Experts of a small language model: 458M tokens.
Below are experts of layer 5 (counted from 0) of a mixture-of-experts language model. Rows are named router (the router's row for the expert), gate (a neuron's input weights, with its number), up (a neuron's input weights, with its number), down (a neuron's output weights, with its number) and show model dimensions 0-191. Each number is 500 + 25 x the weight over its row's rms, rounded and kept within 0 to 999. Numbers have three digits each.
Before each expert's rows: "mostly gets" lists some tokens that are sent to it at least half of the time; "comes before" lists some tokens at least twice as common just after its tokens as in all text. This comes from a sample of Wikipedia text that the model never trained on. Tokens count by the router's weight.

# expert 13
mostly gets: " part", " election", " Act", " result", "vent", " fact"
comes before: "ed", "ing", "s", "ation", " of", "ated"
router:482493490483457512512470458503476503475529490475518460491445507521478518507501519539466575444473501532510483457507483463502527509500519461450448513485500482521549488536501439483459515491470515466501536555497472488505517489472489484478480487478464493493507542523478486489463526499472503469550480478528491497492501530488530525518474505557478460501466512500467519503468526501505477501471475527511497500521447484501519511485493517505476507472539445482518480513508464483475464482519490509494500490504489507490549521516493496516521478522491540481475505501509483490521534473499499551
gate20:472505529506506470468457500520476449512489492497492481493504495466519482488491508478547536485498489491481485506481497514521521494512496467495495455417538499514535512509522525548460528519494560503433514476512499484502474521513490514500523505538499497504502544465479513503541498514458498481481523515493499500466500488490480518504429467492483486482517496545541505486500486535506498518469527491489486540478519492519494520457490535456477484499537516487494522534517520487492528496524497531540479562500490503490498482484506509482466474507479528504533535459473543543490552471542550491
up20:473495482493502524533520477515449511508507487458522516535508482507483518473515518500474481460480556503518491521446516479483492515472528511536522495568495501453512505528535516516437524517473476521509476491522472496498505480501464500528500543474509471494505465527486482467490530500529537448486534492515474518509490503509516492502509512517526467480493481504485516514522576511462516500512456544545496489521520521512506542501459508461525513456459503531489477514478482528490484544475522469474486514545478506532478509452468521526483552502528485510491477500483517467502485506508548521
down20:499515483467479539454533457488515524519490500449478563526482539488459513497549469532494485499484484475543486446499483499511490510465470488451482557484560502505520499499532496525504488462529469528489508567497508516499488496523472489542516489487517518502473519498489497441522516521490499469523499495506489557479514539494495509501474520501538513450544494445511465482527493494526501506519538480511496509497551538514485475503512538481514481496521474515551452503517528507491483486528521519480511495523517524522479465514505481485510493496514502491522534498445487514494463526483511497
gate21:495488542489497472514471508516484482546492476479476528482480502492480467452522478498467497503488497500499510514523501499522527533468500443476521532517488537498508509541521528444522488503516505483475517481501483490491495528489559497475530523520496552472540506491491502501463467521475523502509517482471495493503560484499492544492450463494535496506471504511517536518490523498477503483499496503489564525482459504528505482469494571479526526548521505493529553509488528515537477521551502488485507491512480475520493487515475503492504449503457561475462487449486494487526534485510503448
up21:494487506513496492484489461500489472526512543495496517494504516447484451481507511495506468506489488468514500490445494500466509450489482458504510509545512515487531531521462492504478519532516574521521526510522502474523463504497501500521520517516572534462509482501471488565502495507474498516507497460496495478486489476485484488530492522509492497512485474524490486539516515522493518534526512548520478520538573556492466493553517538478505530548490479515492528512548506511512521496489487568534491492496452491491505480504517499495500464509565489531498528525479474499507468507515467500
down21:499491471482517449480506472487500480481512494498511522511524504496487513520499497460476471502518504490493491464506453514494507518504496492486504519521461475488540476519479489557531519510511488496508510474499456487460480503474520442491543494484501478455459467517496487514471548490497527494516477462506507505484504506547513485490463496527497510498493457465483503528484520490485486505513494544427496497507439501502567466507539470531503466492517471503495507453500483507473506474469544488521470499515482518461475503492493527560480499454537495584483466447482490525474464511512514522
gate22:489475557487508515524501513504464507486501454486493497492530528531475480462523493484512489548519506508496530495501486482540493532467467467541455509475504515502452472502543517545535504507474527502487477488504503465499534482497468502479513475485489494475530504471501490484484518490480493542530468544456473485507486537504468515439459499519478502506502503470485505490462503494485477457498547502503489539494500545507464506515498463537543514515491461516539514508508476459472442495516516526478495490557483423536524522542500499491544481526512482506483475523500518467492474486476521495
up22:510518513444503511522471506488491497445486469485513523461486480492507464506500478495496481521470478477524506496517453494496520500519457465526486493490456506505509510512546530546545471561508515508540481489502496507496523497541470495541512497527437528518490490518478508516483472489492495519471528501511511454507516510463499540467495495500563454551511554520519512487494478511527509466497512480483488460425489511477489477500501466508497461516461505493551493471526507492440477521529503483481511468501509491512533485530451503496500462497468536526534515500496520515449489493486510487
down22:487512523487454473424475471494509501552465481491477505493514500524499527489520450460472516489514464534527505534546470492485459472508509533475479455522510490495521524483513528502472487514453510506532488459514491488475467487484492510515495529460485514502489546507475486506514477530533505525501449467527494486505529510517541517528482513509517444553463526491482511474494509534490515503496525524498502467507494476538508501522520496497525462531482492527497440503497473457522480494529504461474484499490480495461489509522550462519500496512488450504469503541522475483461492502492446537
gate23:513517471491512498484543499539463506496468507489492540490508492533497519519521483464493472531541482543511484474550530500488501469494508509541481474536455481518500491521441482484486504475474483465453440504529480524495499544486486493502455477492509490469502482465464511490540473459534529508497476491481470502480499529530552466499509531524473518492511477516453484499496507467526489478491478503488503483527504501484497442477538493552510505476509482486507517517515527476510465479520453484496501491520537499475526496501501497512469451486525528511492533549547557463528507513519554511
up23:512534487529471484494512505515481503512506492500514526508531514520465510485487455484495474485512488475448528474510532494530473493486489519573520477512457491529464532532464494460491479518562495543527519496477517487543504521510492527498484484541487494484525485481461498474552477500496543481488477474465529484500491501539489526477498466475488511494589454496495503516483487531521495478495460514523501454489539477546514488495435553531534538517500503499495455517465520464490506520503480493501500510541460497508480507537515480499495521503539468508500497514534507485474488513517484530
down23:530532470467463456481466525494438462508510500482454502489500489495473492472501481502481567492513508532494485515491477528492527477513468500524537488514475473521484498512508507458468564534531492490489482535476514518537516535511471492472454488549504517507531522488454514510490496521506488500501515515507500531536513490452507500495499492490470552503477538535502490472482489520467492498499519428531487536452492498508517469476488469473461459469447518482501525516482522488466504486488553497495467463505503480534551497514504505473504437505525514521504544493512510479502495507487514501
gate24:486495493470517486524503459510497453495557506483471531512496498536493513470481490488529533496498547471527495538464519532490484510493543492465506490525491485510476521490512492464506543520552521502515452533532506533510521493510501496477457530456559532485461470504487524504465470486524521488488475456496485468488503504471501504496491485455546509525555479472503524566479504501465495516466534507511514500531468464506473551465480511536486534515512478510520471467472445479499503514497534492478498489487470509522495497480505513527510535480470512529519504521553483484521477457532501500
up24:471476526499491489487468519459512504481491468495509499509527475519524494505442503494485502516448565499537495483534507470444489503524493445458488516502484459503469477505444455511537489509503479509479519493497502501547538493473533524474484461495495480511480476465489507496504522482493497530493486528502488483497483508531506490505512512468517471480528494455525531553506491478517521484522551457509521497514479468486507498453498472519456465496546528531478483460548461510499503516498511509507487502486498518535494470428508514480496491495522533483505462541520433532484461513479483504
down24:502448452480507517502424516521502462493479533465523504508479487489492525478501507464524500465454523458513538515544539516510473487490491520514530478497476469485516533479460492511503533476512513505572482463485514521457534509453518521516468559486504546506495542472492533499511468519536488462517500511475508516494495533472506434519464512501552521511470460497499497490513507510488504510545473508536484476525484541532523479514505493477517488484489538473475479481500508515533491502518470478485497507509489478512467523521503487535519461532514493510489486513468511507510504537507445481
gate25:473495531493520478496504455474536493444496529510512463512519537493487482491501551501549516494492516558515476511495529515491470519526480543500421506491531514490469519489513522529509514494475493485479508463541519526541502503517459464486517530534495525504479531498480480506501540493494476518483457456464488523508483513525494516515524507471485477485505512511534583479494484504476508502478490469540515485470554484465478518509517518518464462525478504530479505508463502501497462509475503536469500507536462474479508485533478537466433491531497484501516480537467500520478489484505507517
up25:517484510478534471520502461535524483523498485525495509557485540483472467521486511535499454497496483521482494497519487479492489450498503523508471451518534466452537466476479490517496490506500473500519494506477469519502432529523507495472513510491455533517506512492527507463484480507493434473492490497485503527507519488484528519518493425504504495505487478479482506497487499508530453545476465549501469475526529490530520480508462498471474490493487511488512511479494479534491503538538516446509493470486512519517525468512498490475473509541549534475519495504499477466500414471530474490
down25:497498505504503503517496505487434486556556514476455552489537510459549502511507495492497518464501485489535527533547485517533515509459541533545504487488454465486511458568508502491446501535461527519524471484471472538477480520499516475517498501484468509455496487509511508497506519498530499509469477495472533515519525539488539499511474501451521515496466541521488504517512503510491521488532512485498477513498499491516535476529449498545518475492500520515492546510472475519537486499491490526488497508518512509472564480495502507511518501509487452530491518541513560497492491518528488520
gate26:533475521529495459507490470469507494492497522558494494511493500518515494496481491502500518496497499466541499461436519465483478492501551534510478504538564471477497513487460506504464495483414510528523483516527512522518493495472492529469507494524484503497562507515476527522491516480517468507456499482518564510490494497493547503503477479409513530501548485487543528531529544485500499490470498479526506511499494514527502490489492485497515456494469505443514467497490506465495503501491471452501466471505509471514513478518483498489498485491532517509528531460526460497488486484499489460
up26:516489459515511483483526546542505561532504462494498493469494492495495484475527497509504495466542506517482474540516563514569496476505509506501526508513492518490457493462534504495561520541556481541518492483473509487487460449465478519490525492479481463468536526496535533514481515508491491525539479522498491502490500506508515502472464484515498482484482484490483452474476518453484502471515485543527458483479461512515500450491525476477544486472496503506453524523486534511494459471489487502513518484521466502466493474498509477458522509521535452513486460492490522477478509518492507523
down26:568464543497481552470544452508489483461491493506470506506535485512491512518540477489486512518484500463463507503470544528524494485505505497507505479552527518509512471485500534529462477489488488511527515492523514469460533507547500472512517514535452477468491483462540481468509513504515531504500532479507497525515503524485432497479494487498450499462521513483513483528436522507514512493514479494507493528477497504481493427490529517499539518481530509475470474536518509469480495515490464509465525550515519502494525457547497518483483517503486471516510491485501496476514520442504517536
gate27:535480549470522481477511518456495522467538512538511469513477480475483493488497533434514509504509522466521516495479516499552513499494527545516488519514480478528529506547518505541532503488514493536506490517490534527523537489551471511512545469484529559482498450493524527516501563491489476503460483505508491489484472495517539520477517506507530523494485470516479498563510532499541524489476478474526495507497489544480476536517505492521505526509466485530524435508527507503501515480502500492518474505529516505508502489526510474521485458475510519489566512503495516486550503505468462543
up27:511482538525490512504471494542527487496465535490512476445521507523465464506490478476519528464469518555489475520534464476511494509487523494476530467504491488497456531501522477476491531471498474503510477504504476507553497515507504454475510495497560511474497494531481513457530503494481468510483479495470515514495484516479476487496497504516511503537508515547504538538462485474462496525500495486522526510541486497491497458512494526548478510502468478529534489496485493473531468556486493517476498534509416480520511491508508455470526501556495438530469469495475506546527520514520530502
down27:501513475498489523522536523520517475494507493527497490491497526517471497474469462505525461498527463501484490540485530505508469511548509491491495540537495485487522526484518512505524505514512481554553496499443486493548481504484461493506528481477452490514453489466475505482504495448513470516465514555493518520496482514491489451521456504514529525459467446496479441517519464524522485529508501527536477496561516499477504511463470489534495524491510550485508515517497517479485491514532494545498505510539529497503450504489458509523520523529488492493508430525486514491488533493482545501
gate28:512501513478469458504520495510505509499527489506547496530491474463483520530521497504515516533504524475501487549494560500493492519507534504518519551486527497511518464502553510538501486484526516524468508497534578469494473480520509499499488424467471528464509501470494483491485518545523521513544459497508489511493490477487496507474552488527512480550490487499496514485488452474469482442480538550444490496523454494481483520510526468504500530512477493497496516505492510467522497499476508540496503476503517453500484470478522530498464501472494519487458464517467496475533490559494524516
up28:506466525509453481555510487533519476575509495530507482507504519498465545505492507535484510514545501523450505441491486488515561500513463475500528498520518518506494521502478543480528518488500522513520489531513487486504463499472503487538509485538461508534524520506477485471489522506487495482518504549488515473491488547446492491501457496564514479493501462506477487525517504493520501498445476484542501482521438529509509517489469544501512462511482508484503495470497536504524511523519489528436509505525506522518544522470533527490498526489507523510492518500504459518525518487494443467
down28:474519517476492483492470490485509503488534452466507508489491484497531500520468444499535531541508479487496581524501496478503513477491488513498522491494488532542440484514501475470499524535502471483551503469536493537534520526482469484486508527506475481506521501506491487525496492505456514544514480478484491509500548485499518509469480501481492499503459523490511517526471500472514451493519522490501488508500493479503489500499514494527487502539516533498556484508542482531504457481496539486475484533499556539476511554498485498523463505555497514457495447513538497434500553465496545495
gate29:560541505507474510503517481510524507482504512529487517521510494520509494497509493482471500548501549509531523502501570498483472517492535528528492518487451502510471477487521509504542481454491488507517505500491479513487521512551441501480505485536464512533563523532485490501495499485490497511519519557520481469505514450442472515503501465478512488491474516515512524505533485467482492499515520481510534483483549497506530478466490522511521513524490522518454446519498529492502507491513501488511446510481475529445494491546510506499499591466476487517503484491505526534554499514505474475
up29:510486495509510503478504539511542450480483495517527498496493458512460508516508488520511496503508543481533535570502537515469526515484513518507480528464538517494520514518525412487540510522579541464516447474461508488527532480499470511498512541456484506479481459464517561498518495511526474505468513465498498500475474500522499496480484511469502513474551506511491519501476491478462509511475554463521497513511489541515467472500479493503523517569497489486535473504504503495480471516484504476516528479504481486527489484506494475497469480498482480499510522469485498501508510473448531500
down29:525498485512481485534484473500527477499469477505533515505508495519489554473465558520476516489532554510526498487461547474544522487517484521480512466453547497531502491487549492493519518525514552489533510529445483514508473455515503491482490500497463452528528488482509489528486501457513472540519510481507529506495484463494529514533500468490495536506514499509505482540503565446494528508519530475480513508517482518496505511518460487445487492512488483506482456482509472503497484517467527484491480482538512473483530505500501567489506531461527477526472505491458499526471464528482510523
gate30:482519505500512567504470502519536465461519511486487476495524511502492504484519518495508523503495501481499510532520507492537517522527499505478460493516485542502452525488442538509501523453507486499519509453522477529464499469528498484497485552515483506555458521532510501467539493493502493509484508509484444491516483519475497489508515507471542490483524506504506496468475523496523527480467532480476488467451480488506503495541507565529466516517494503487467496478474467484475528519501514520556466526543503493561506513556485499499487515532469531472489501556543517543465488508459476496
up30:461500497467483523484517532504494491503503515472522502471497512522483500518539508508546481475519490469479526509501477481542496500493486505500500460481525482507518514548513500509491489496538505514500505514489481494471462541545476521489513505503500518527448495467468535516536512511517561519483504537462481464488460512507503510515496490473514520508544489460487487429484509488520531534499518493468492529429525483484480488533489474505486514530476440518548504487559489526511521479531486510546440497515496542506476480542483492515485508541507494493526485492459467504437463530539494481
down30:467512485488464529510508505475512511483480452480468493470470479510536522538556509523513495501518485494535453493516520472496510560480513497525520523490520496500517500453530491475524524514484561526484498446515479502537506498459493536499460469464450527531547515448470497537519496466501503526496489504482442474521510545521520495510508516524532504500531521459502498505509487501495495549512496530522508511521530508534508502513467523505513501536517508511489529522492552510525502484505488456506481512455494532474491451502460518496536502540451465498524499506537527495498455511461481489
gate31:540532515506488487498543485499504477489503507469497465522517546481514491507487517441491484512455481529518505519510512524467509498528499461502558498490504504493464514481474513521496481476497488489518522506502511496539468455480503486473513528520468523489485478533532475544509489485499484477485502463528489468483489524474491547527477461504498469485472500502548528474542525471490511557538503423529497531471503529488498502478510496512526515559504505509503477476476518484474488530537524468488518502574547463502506486505480540476508538501458493462449483465487504503491536463523480516
up31:500501496497467475526505526515521469486477510467502495489461557520533555522485512503471499469521490479466496431544517470545532504486506509482531506512529469482481497498487520488458453528471498505496509509538521526509549498522499503495504490563532484503550470536542519498499530500487549510496511493507508515496478465534479477490524501446489550532495489502457491485509499506548501487507510425528489529479558503497496521502476504484527475453544512469512447465511509538489478492488524485491469511493513497476482475524507536519470490500468516534523482493481526503497522514530487519
down31:541470544462488504486504508512464520526506482481462502496452500510514507532487525451526567506459542479498494475496507515472589514491469474487487487519502506532503462488495540542504464518480499483503483533499489491486462472506463481497479537489498531506463525526518511524511469494475504430480453500545526534477529512493513511546446493539507499521484528464499519490468482512487460489511487493522504481513476525469486523468472535519493516491488573486517494492497470508478509514504497499502523493499530517504509458510488463496499482472495506552490520495487477451528526489519483470
gate32:527508481495484472474540495492452452490501473514475472450506426471513526486482538470485494488511512536512533450490516478548490510515510510501478497516465485457492489549529536486465505468466490552532464518499503517501490522460484509514510510484544511499529514445511491532522516425507500497500509477524493525503526462516517510497558482532449535507512491496491507490476485482459495549522488477478517486513491500506475502502506508535513482506487498513483521470493468491481544515512493488491497528508522498484502504464543465570503496538499491507550495532498494509480447493532497530
up32:497498506503528467469515535520502539514520504498494498505478464472514493499509493487475517493460558515531494498536526488465533511491460445483494489491494534459469490495479518462476499556547516462480490510480486534539473498515499504497453520517518498515546537510491491504483549504462492468533518484518490483506537466529505509511505511502488489509477490494503500483452500506501481538475511504438470518493562534536481524497509486489505493513545504478490544517542514478465562462531468530510508466530511505486480480468523503473525505547457486508511489519503474463470476511537442485
down32:531496509495497492494511467484521476517516483516511513488526474464544464502501486453499523548497458471503514502433467496535491496505484480453527486520448503499482478488505480488547462579476500513517506496500474496512516506489504490513496510448493542498516528474534512493505497472486519489502514508520476507459511472480516524513530502510436479506478455507470444434439524515488468529490483456463481476499475532450487532484476478480452546492527515491521526506485512512504498472458527518521475513482506484498492498489489505474507515532483501483472507503504488462481497522498458441
gate33:519492475514494503488526503522488451496497486511479516476456502519496499502488486496499492488543495482519508488481495451495489491492492534512497454502522481474485489519558505469492552483460515504491506496525534495482473531471493450500508468473533495505520549507465523498518537489493525500465519496522497477506524520476554511495518525498507538494506511525515492495542495497501467530477474538497505490500491482543440511544494446463468525541509477475541530520423491488494489527498525473491493485589524510509498491525517455501483478519547514571522501474507510456462487509497512526
up33:533491481556519546531482503505478473486543517519508516488503501499466468515555477476479504499504516499509500533503473458465464453519520475493530520507533447465526563496556528485530505531501499537513507444501470478494483498503530507485486501508520518493512528534503472483516498515517467456494501489509476539497487555507532457498485476535534508465485495538495529461496533529484500500485519524530475481486479515495497490486491459511508532544497492461469483506471535503509441544490477504489509494536479500525519502499480503534522518454500487534458488524507468478487552516472526487
down33:508481508505502505503490464526508531465492534517509489541493472480541489523448505512506508505502512470466547493502460528529461569546475507520531504523469495508526509493500495512471499519459472460512495510516498489481495482520482476449481531491510506527536490484483519475492477453477513529469521511501544513482536503505487501476497497488475488514548497544479504485536558484499493475520486493507517526564490511509491516534521486510495503494504494534530459449484464458514476462519509495476483489503507523505406464535521511524507476534475473543486459529534464481486513482493484518
gate34:458474500465479506498519486514508501497498500534505508490520481526483508506506502508510501510471502479496489454535480506486504518523542504495470495489502468498495527510501473466514485495473461506471491568520482509464468520531498494490488454510513482487502510464478440511484499496510507509481536538489504534498546471524506482506558478486492524503485486466514499487536514489522487513505458470510465530492465443486511528508521524437519554530495513505484522482512552516562510476464446500503491532475530547494501489499454508519482498531454455422495556518506464478485529489520505488
up34:494462485510481457522541463498537449503522493476465483488544486488485518489514449537488489491556501449504474510510478512510505550535480514527499506499523499498513522469473528537495514495458535507479510505519469499495483493484501503532469481511503510479531505528490450484529545482543539565479501517532519494499520507477493463481469571491527493459495513484449467462481521472500483508485473536523507507486544498497472442470477490496519493495507492490469516489523485500525501492537486540527473531476506467500477479528465536492520473536498454490475488533504508494486467487537511483
down34:521507489466506537529498501486458555492480512520488518483486569508499488506506469467517525473476514512491506556506444469501502515464467517459489515521498539485487494444489507494500485479417457488494459561536516489535481469522510484500484483466504492484518493507510533509489504540484468508430487498493482506469471513524538484520496506523510516556498536514481506482541500461518460464520473505457484478519527502508511505489526510575485484522528468533533507501494507464528482489489488510493514460489515513516453478498484497490505516477522516512486526487530525494494497519461504503
gate35:524455489479527500526481531499511462487511511504464444482504500488518521517480530505487498451442508509472522438475492546530461469483496537475485494497487475502528519545463518514515517499506501520482525507510487504514501525474521479488463508470521523503499503481484522524501514468505522484469467519475455521516532492527505483532536458505489501538519456538497480549509500525521511484532458470464464479504491490535470552488510495458487509476524481505515534525529499467481530501538466477515556531492498486475507499497513447481508530487528493532543509487517523437471504472502481464
up35:461499536503544491546482499496508501474519500540516465528500523478470475477503504500488501481541468531524468509485492502489431540483565519492550453511522546490506475478511520488499551529496448500517505494494464488521474503508471529511499513517520504471501505529533533495511493495497532478490456490519533515500493490483510534502494483519509486498491510502494539489494504505464489530471483519555505517492492513512505474482521533496510485525500486550527515417499521490494485461485495473483500495541482501499504509509469512567496436490557507520491529529468515501534503505572469524
down35:529506535523486488509536510462549465494506521443494523504497485501478508478521504495498489499508529521489474493524503484519512497515499468506504515507477529540490493485508526480522519500509514504430471562469493510536523490501482507448536523537498507550514494531510490500485517521492518552487526477506512489495505523495472470511529508508537457485488534515547541513551493455466472547493543505477470524498478495526486490470449556520472486511515523446496520503491496523531526546499479531484516504514464458529473564505476505506539497519493512495522512475508528522463485549486502537
gate36:509473491463501524492505566539496525533489500473515508494526488519498527543533485532490493515506492498521523519483492503475495492509497512455468485467514494456463505531519496512506562498456437504513418490506490523549464475468530484491520466474500475479494474544483458446486471507456508491485472478483497486484470479497490432488471502480501489551481479475459545525503518494511516495488471494507518478522505535488486483527502509499494504464497472511494487452497472508531520510498479502504518512512497434520516497499495523469485530510514500524499516482505505504566552495507491444
up36:478494464475497537491522509519525490458526531562499491470438506478532486488496502485511500523516477543495513474525491494505491529511489551529491486464551478461516471494510472511487474513508523507513495509478506516508461496491540543538476485494475491549535502509504484467474527473485483501504558492512499498451497472466485495509473494511490479530492474506522496477525484513477488509522491454496522564508488506475454506529583524505536535526478498523491511474519512521447487501507505447560460489515480491494483520502522498504509498529478490515539461487448511491464495530488535497
down36:500476503509543487458494543507509501489488501484488484488542503486505475511540519534478490510528552556502510515533513515499500501533518489485496524508533493457491537492548552524483519495488532519520479474471486505507505522499462501496503537517521486486494527447454499463542516473522511429451516489520504491510504520486488524516513490471502482487489464489524489493497492514503517490494521536505514482535520458482517477464508439519523508527494460507503537543445522520509490526526517499510529506471463514477449486486530497535515522491506549420493471525536468506483534479527507468
gate37:510493513476508511480508486510494437494520553497492536482444509462479532506519528531517490472525507483489472501490479547509462494481525466527487531512484479449529529499512489501536510484510463540497476519501524518524508562548445506458539479510491531505496491491507563495513450463478507516479534475491499490503479528505495456502490488489501523533501481509496499530506477534481509501511544515478472519503468475501484511505529481469511522506470559475500485508512497497521514543483515470527488513520495498539507507501510517548481503523489481479553550559496521495525459493549485550
up37:484482506484479492487499481470500482474489514500480493496485509525506487497484529521482553539536522490494498503480499487524496463545490509489479543507488509495499541487519504554486491527491572481508457474516468511502500511526530557500468521470507520523478491500460509488477534502512530504549499487475476511501517509492516506472532481524483548546479491514487468517501506544492508483535513490537522489488471516495487500579512542512487473491459498569538489531538500470536514507500481534496478487472462494461497482512542454508551485518495497485543526523492558457493525511463493464
down37:519446502529489492528497519483518515530539506483484534475518529483485473491543530476465484536503481498507526511521512499460531489434536543495468511481474551471510540514502467510531512508494494511486461502509507504529443533542498496522508496514476530483463518501484523522520478472500524541542551536479527470485529532508523531500524513505470478468492520536530483543464517508479541525476490513525464539477488468491453516532536490482475503486476522487461496544504489504499506464504534480503499512504476512516486474525503549461488526480495524490503477542524482490452478489536516500
gate38:489496504544539474474502475493514506519519502484477449480493461509488501479524543463489478517487465426511512512513484517504564512509496507522486452471490489469494515504521525512486536500520529539489454482505517434511507496487497532463494515474466458507482499445473508510509483482439488524503514498511501498480484528508535473502478504463462477474475518467502474512472492501486505480496532534477519446465493505485524515524486436536491498494526482484516523476486501525515454477512505485523502492507523532522507531519502482490560507504465469445516518502565499503509516560502481501
up38:519568507490521524523552483520519470463533528515518521514478510482487464478511517533504495512481501502500499541480525484515462484511523476508506497486499501500529481523478473510551446485514504517497518477488549469500497464507458520492528509454481502487498491517493483464482494498468552529501504514536498489503447518531483485544466457485489477459504494505535512500467476493513503433478486468546525483474463491490473508570536458484522548488498475515492519496549493480499465500512516451532468463479501506441510498491500492491512521473457502491491507483472488480528500546470498497
down38:499488548520524481500543492511482505514524463481483540481524513506557491494485472515464494496507524489489534480451513497547528506493519527494478498506514499496497534485486543463530511534484469507498478519501486473528538457465526499495543547500468490476463485522482502509465509467487507542480502478461481498463545477473503458502532503472514500486515508493512505486490491522512498487534538551522497460472520507521547530485522554510529559518529509507502504516489487537470557485484557552554496521515485487522537543472519487505504485507518504478556510522532490500482499517488537498
gate39:489452533461481490488470496503507541502501493518501528527511463508533476537499475503544496441500483526513495457501486504473535449560492528492447542524512518464472495535486457483485492511521537516499481502483509520491535521577486503509461514492457434493542509515494493507494525474441479462517500506496516521455544447523502484452519506495464494482480492479492527478506479491500505504475524481484489498520505495481507496504491493534502532520492456508504533484507486508493519509478503501541524509510486499521541494471498500492467500451481498536524522504441501535496516509511553532
up39:479523487448489434493545477456481507471505507499473498493487485447507490508477538502482512476508507506510501505499491557497480529515484476519509534558459518529559504553526513516485482487509505494513474486477525490530532500484497485468515541524513479522506481553514504513445481478489500501528510511508517509476496497514503561534510505472532507550494500458513503533485538508438441492522497539497526468511511495513496518497490490503509514498536537496488503469485482482499474460581491474487526529503485486514554485504535467497493491525518508481496530552525509506521493456500475509
down39:556495505488489546532541521514517481502497492475533473570494488549486479524522492521545515521515534492514469540528501486474509474501540494487504530554487520509556460550546481502490489492531478502496497488483472525503525543502519500466493503504520514501458532529514511500495514454494504485510494502503531514485464472524466518487506532517494508508502506508522523536490514487522474530540531457491499473499526501523536535522511520448506429486498491486509422489464523503514526549504472524466532527471494469485495506486546498522515489499498502493498508512483454469477467513505512466
gate40:483523495457479461470479447472485439522491474497537484451510506479514516500497489533508510488495472552475444477505573500486475466491513522496489531487496542495493506499548512487477532551468502500498495499504480485488483500504473512499482522486452484466505531483480509505526475548471501445502495491456490483513493473513508528487479518549509486512554540506509491490462475525508503500522541462533514507483496518533530525462471553500510444499502501464472499516491563506508522527488499525523510548533502484482545524516525521494509498496452479470473482503504499528508490477494498494
up40:507492498553529515470511525586491535538465497534510489514528451518511479496516507509476472478471494524510548538533541493522515500473495506526524472474550477474474499473493487534524541457490481484497493510541499506451496513476532511535477486466510491517489508476499534459538518504515520524459468494530528480495475501509474461466473531460485531447527519538500505500548521511491508463521504495463502503507457516518482519494507481498543526461496502487488546503508496533466474492496499514472504490487516489558508501437455474477500508510468492487478517519483486485489488509490513478
down40:481541483500483483494494505443479496511507528490462529450498523528490490488467469472463493523533484525508501502533471523497452481504504481492511483490523549489458471465494516456490512509532540484510483551521452490498502502478487473533464445464495500482484490500549444480448501498493502503517510493540530504512499511476535470523440506498468481538488504520474471451484515521464523455470519513451472493491498466502489498513518459522534509468481515509471491526518525504492483543509515500508519504484479495485577515512503505489500514487485521498511525507487469499533555446516512496
gate41:517468494475507479544526508498500529541468474513487496494521461509519510522505489449500497518444499501498520509519512473534494478486488479487523532504505491490511523462551474539512542520478458477498507511510527512497497514481458481517501503466500518482525540486503488437441487533489503435493525477499503512527493506518507525531473501511474571513521507532487497546511526497474498508466543496488466510492465484482519481506499521478478478507562477482527512509501536505486438484519551526479506513559495449533518470476523475495536494452489527563520523478500509499504496512499515504
up41:520544490462490477510462553459563486494478478496525496525508484550467503507535482461488491517497522515465503532509484504526460473491490517532526534499474547505477501518520566507487488506520492497460485509515468502505450541492561491476512464487482471484533493498527523499515491514496486484543508526482541497473530461490504511510495499483503507523478505515507556498480519495543504542472519466543491552514545479481487547490494482485512492500491499511491479478519527469489497505492461519519511505517459473499490465502513498455495489504465454478489519515471524500582505463473511519
down41:495538509538508528448473475465522499519476506521507520470461524507558509500494525486498504489476535483523456503486546528512527485546489506508476565513554509492526472504476519482517480512539501462487517519504523517576500486526472486472464509516530509548559492481524537509472535505475491471555497522500470519495457530505481493511506500492464509506473513482514476529510479474486514467465551472496502518522473487493512541484454513520482492483532536511538535530530503488481516518488555491525501536480530468531522499509484489511501483473509482518526526495520526515485491520519521522
gate42:514517497490519506479507461470491501470490480507484476482486509498516426511521526516515484520486483533494537508513479462485522465503493483482477511494519501488502501501551514546513497507479470503539438465502470473491488492488499490548505458529511449451499530516468524487494483483474460474505457499523446488447523508465471503488488514541474438528524546502497488502463493464510525482513510492480450482545489498504543501479492467494526531444522486527537502500532491478485474494520518481534532500455512507440506505509483524513502464470466474485469493472477517474504496462471505501
up42:518508504564507462516518532484505535525544534501553523514485488515490486539507507551510517522466508514510498525518490529471486514549546495469502478490490505501516471519493496511471503493479491500485476458520542479501512500424535500485489483479467497509470526486468513517504452523453481480467519501509471519513500463490488531507520531478513513496538500471476490490499469461512479454522513483503465467535507501492523508492522538473472521469521475496495518525457514476536494472514517546542524536474480486443484526481442497531521475508497491519475494491515521501542525490539444524
down42:475508557517517500535499465448482511483467572512519468494497455483514526465483465470505486483461502517480453525492468521493514503468469509513458470510483471489466523459491525527514488529549506546492513502495503500488475502535484491560509541478483494477523437481482459538543480503493502476485489502521463505453486480503495528543505503566531503541516497483502536509539454526489473477507501514508533488495492517497526481513502497501497516525500516510516524508506518501507516518517546460514461526480526494506501459503524468510482514483491483493480482497543479550523473479518527463
gate43:511502484519514527506586432485520486497530517522498507505483504508495553448483498518488521522564490459530495533490470508512475487492495477481502483505486546499488521498485539517490498457455512505503523511517449479476494485540519492491485482521498558466501505538534451488528550499505486473508525511466489474480498526473491536537492535542527491482463511500522495501450495527514495524484447485473471552494501510514526539494511483543518504514470519503531480489516500510478512521521496514540452484495472479453500476508488444527491501536520505523463496492520530487513504487514517473
up43:467482495510520513501505479477501517517527496526552482482497555490497496519495483500510535447476509481510490471490487535524512559499490474501493525528533521495508512506502498446450443530505482500474524511527512451497499469488540474494482504513522493495527461484523461491487534514543495490468488459543454494491529466484517487500485541503451493501531488485540475511511478494512495487432498549487504525476497543542513501461514530513445486473539496481481496504489474544514480537490504519539506498454512544502478524504483514495475473462510488487535468507502500542514477461480455485
down43:501531495559505547500508506454529488471476503497496551481500504521528493479475471516470515499514483499505493491488471491495534530444487487472512496497519510513474547483489495531521480512502545516435470518451523472508509515464504510471507478495494478506474472477489518542507525467495534510477492513487501515506509438484521492489492472503504488512526481503521481516507502456508503504439537535531506543487511494497495557527531517456479503522550492446487505507480473500547500492484543511470520503508485587508486521477527507499480510510477540457481512460504534552497463488491477488